config.yaml
activation: "swiglu"
router_score: "sigmoid"
balance_bias: false
init_std_router: 0.029
optimizer: "adamw"
grad_clip: 1.0
Below are experts of layer 5 (counted from 0) of a mixture-of-experts language model. Rows are named gate (a neuron's input weights, with its number), up (a neuron's input weights, with its number) and show model dimensions 0-223. Each number is 500 + 50 x the weight over its row's rms, rounded and kept within 0 to 999. Numbers have three digits each.
Before each expert's rows: a language model's description of what the expert responds to. This comes from a sample of Wikipedia text that the model never trained on.

# expert 54
Sentence-ending periods, commas, closing quotes, paragraph breaks before headings, and conjunctions like but, because, although, which.
gate2:456461574570544438520539603551486441599508486485543333469516521448546483420488522456440469461589588479489480464475537504468612495523536463524511507407549461492505493452504496454454567523499503510444512490462625515564574512523482563501461542595540582456497548486405468440483544491450477499511440517539462520532495516588534505491446413522465561597465486470469515596452482510508456453543505416506532515410449541558574528517536566509480599608474519522457476464486489430521441498581597554433508486449508486622381496518525465463483561465401522548521587566439544461542450432444518452496472542519539414416527550503462396501482543493504541453573500513505464467482392552433501537485
up2:504496523416483499502524490419534479492524427538532436495491488512434489532540490485472482415517491530450517512497532522563510531394573437524485440487589586475472442489502502524512503414562462535542473651509521546573624494552535409529489553519493551558444450492420574429496497499533488498553521459477429494509527550489383458536499530521474567476459553486361474512394508431470477485509515515434622514425453451554458468472542460473638426457466500491407437415550504499449589514524628544524501521419444426430521442519508478495569495578514537550462549470452547482499497515500630500498536499484477489432485413426550436605391513557576450426498481546546489511511546483445466511455

# expert 52
Lowercase letters and endings inside compound or foreign words, such as h in Castlehaven, Dancehall, and est, end, ast, digit groups.
gate0:476469485560476492508474521541506504501515559483522545490560616561434580423600441443487415534536428460468509475562525558444448469548577473562434558493545436501445458549516434578518523430491543487481515445451503553517537417558551460575529433594503533486471536541577499484509489487543559532451485421564491418529447419480625382437580540541450545494558515554499565466499541565558475576457504500387440441553504525495573473545549575574461536538513485423444498500453498454364526464522394452557540402506542596540470481503505464391496562531500568462500445559502511497565515472476577486521500481558570475518518532520400533501470472481472438575447473551429414523505499594548525520484
up0:542489582471470422478483411527556436512533497452491505459567519509505360497563444483525442495488500387447489459517591491453469443513493501444458582432583501525467478400507500477532491469437607572571457495554497546483499525494535528440442396491487599571530484551468498549587475590481487517480542419499488454452500531527540425448456558498425442565506532499526481452391442542444483423529607499419525416416514519506469479561628573468436476543482500395494515430549499519461555495443556425510553607591527522582473470539484482464508544580505429435427557385459502505559514535562459524454518497488440531600490535497454409508570504478428454530498453500491522512418506528508480492542

# expert 24
Short inner fragments like ti, y, si, t inside rare words and foreign names (Mul-ti-ple, jus-ti-fied, prez-y-go), plus sentence periods.
gate2:489566464510424449365441571589583573547546549543540545483524596556568506564528448516427478553464464492511464551497444514450509600551498506430512490486582379529560434512496481460482553422474586442483476448482448523472492462612540477534475583429552392513548503514504477509549474570490556443498504520513443486637459479413504497510539440572503594526392457478516572503577514468501570509513619471558496536545551535537458484524505462547448468532498542505451483509499500418439435416467511412456451463442540572474483539515442535500488528408569551527472409446453503510461488463544488452536419544532455496528530434544414524482563607530462524554602565494491489566563453466493493492555
up2:427514528454543440473431477513526526483544517537533515428469531391477472501440500580467500519533521511610476592479561464490626562478522586531485500544474475373561384467537622533540490537582503501455549637514451534495494412469523498528466590421556503476469513553416536480500541569435455514439578528595529526461519533495479442442506465565489504458508515502456484448500493530520518410497460518521462493533460538476459633466564468472541600523592409455532423484436515509523472376518477455515524519483489585502460544478551448492365530488549493521521444458449469478501532529432519547507466553498464512444534445516543457482512433593621540496518480475507577421399587566500529555539

# expert 55
Final pieces of place names and words, like Petalum-a, Uttar-akh-and, b-ish-op, goal-keep-er, and last digits of years.
gate0:534575444528496543584386493553447518511569496499553521504485530538472540435431450483465428415438516444501456402494549462484511464448523481478564537437440498628494559497499521555597554596521463565468536503459452528466571449503496351475466440547572535540526545399511504621475492425578508482514426554445446479424485489466568510565514526496513529590512594466561498423554487552630509525481490478418333381498486477618512474564457555501610486556491479437506528405494436514477502500466496455515475445499568536494459529497523563510576520556502472502525476558509526475558453482468568500598513466503545519475495538482436457529483407526420492550482466486494535556448478537516544468516
up0:428507497538542422403477381501494524585550506480484481441447451484456441484540549441442488495541497479541425482444370457493521478604555532491483427465548479643480430489549423462430439531514529482469552444574490475537454519536425545495440484559519538427432462558427552558532519519509484396413471488439584527459482512448423504446466443532540485523503548447426403458493529490470422491457547439459501475563536563441465603498514569485446474486477563480470431493521563543502539542507485537556543566476372464529486457496448498554464437524499511528487485528573640512536482507485562492518536546504586522587581570451532512537609449486493556529520495429500616555495473483422483530397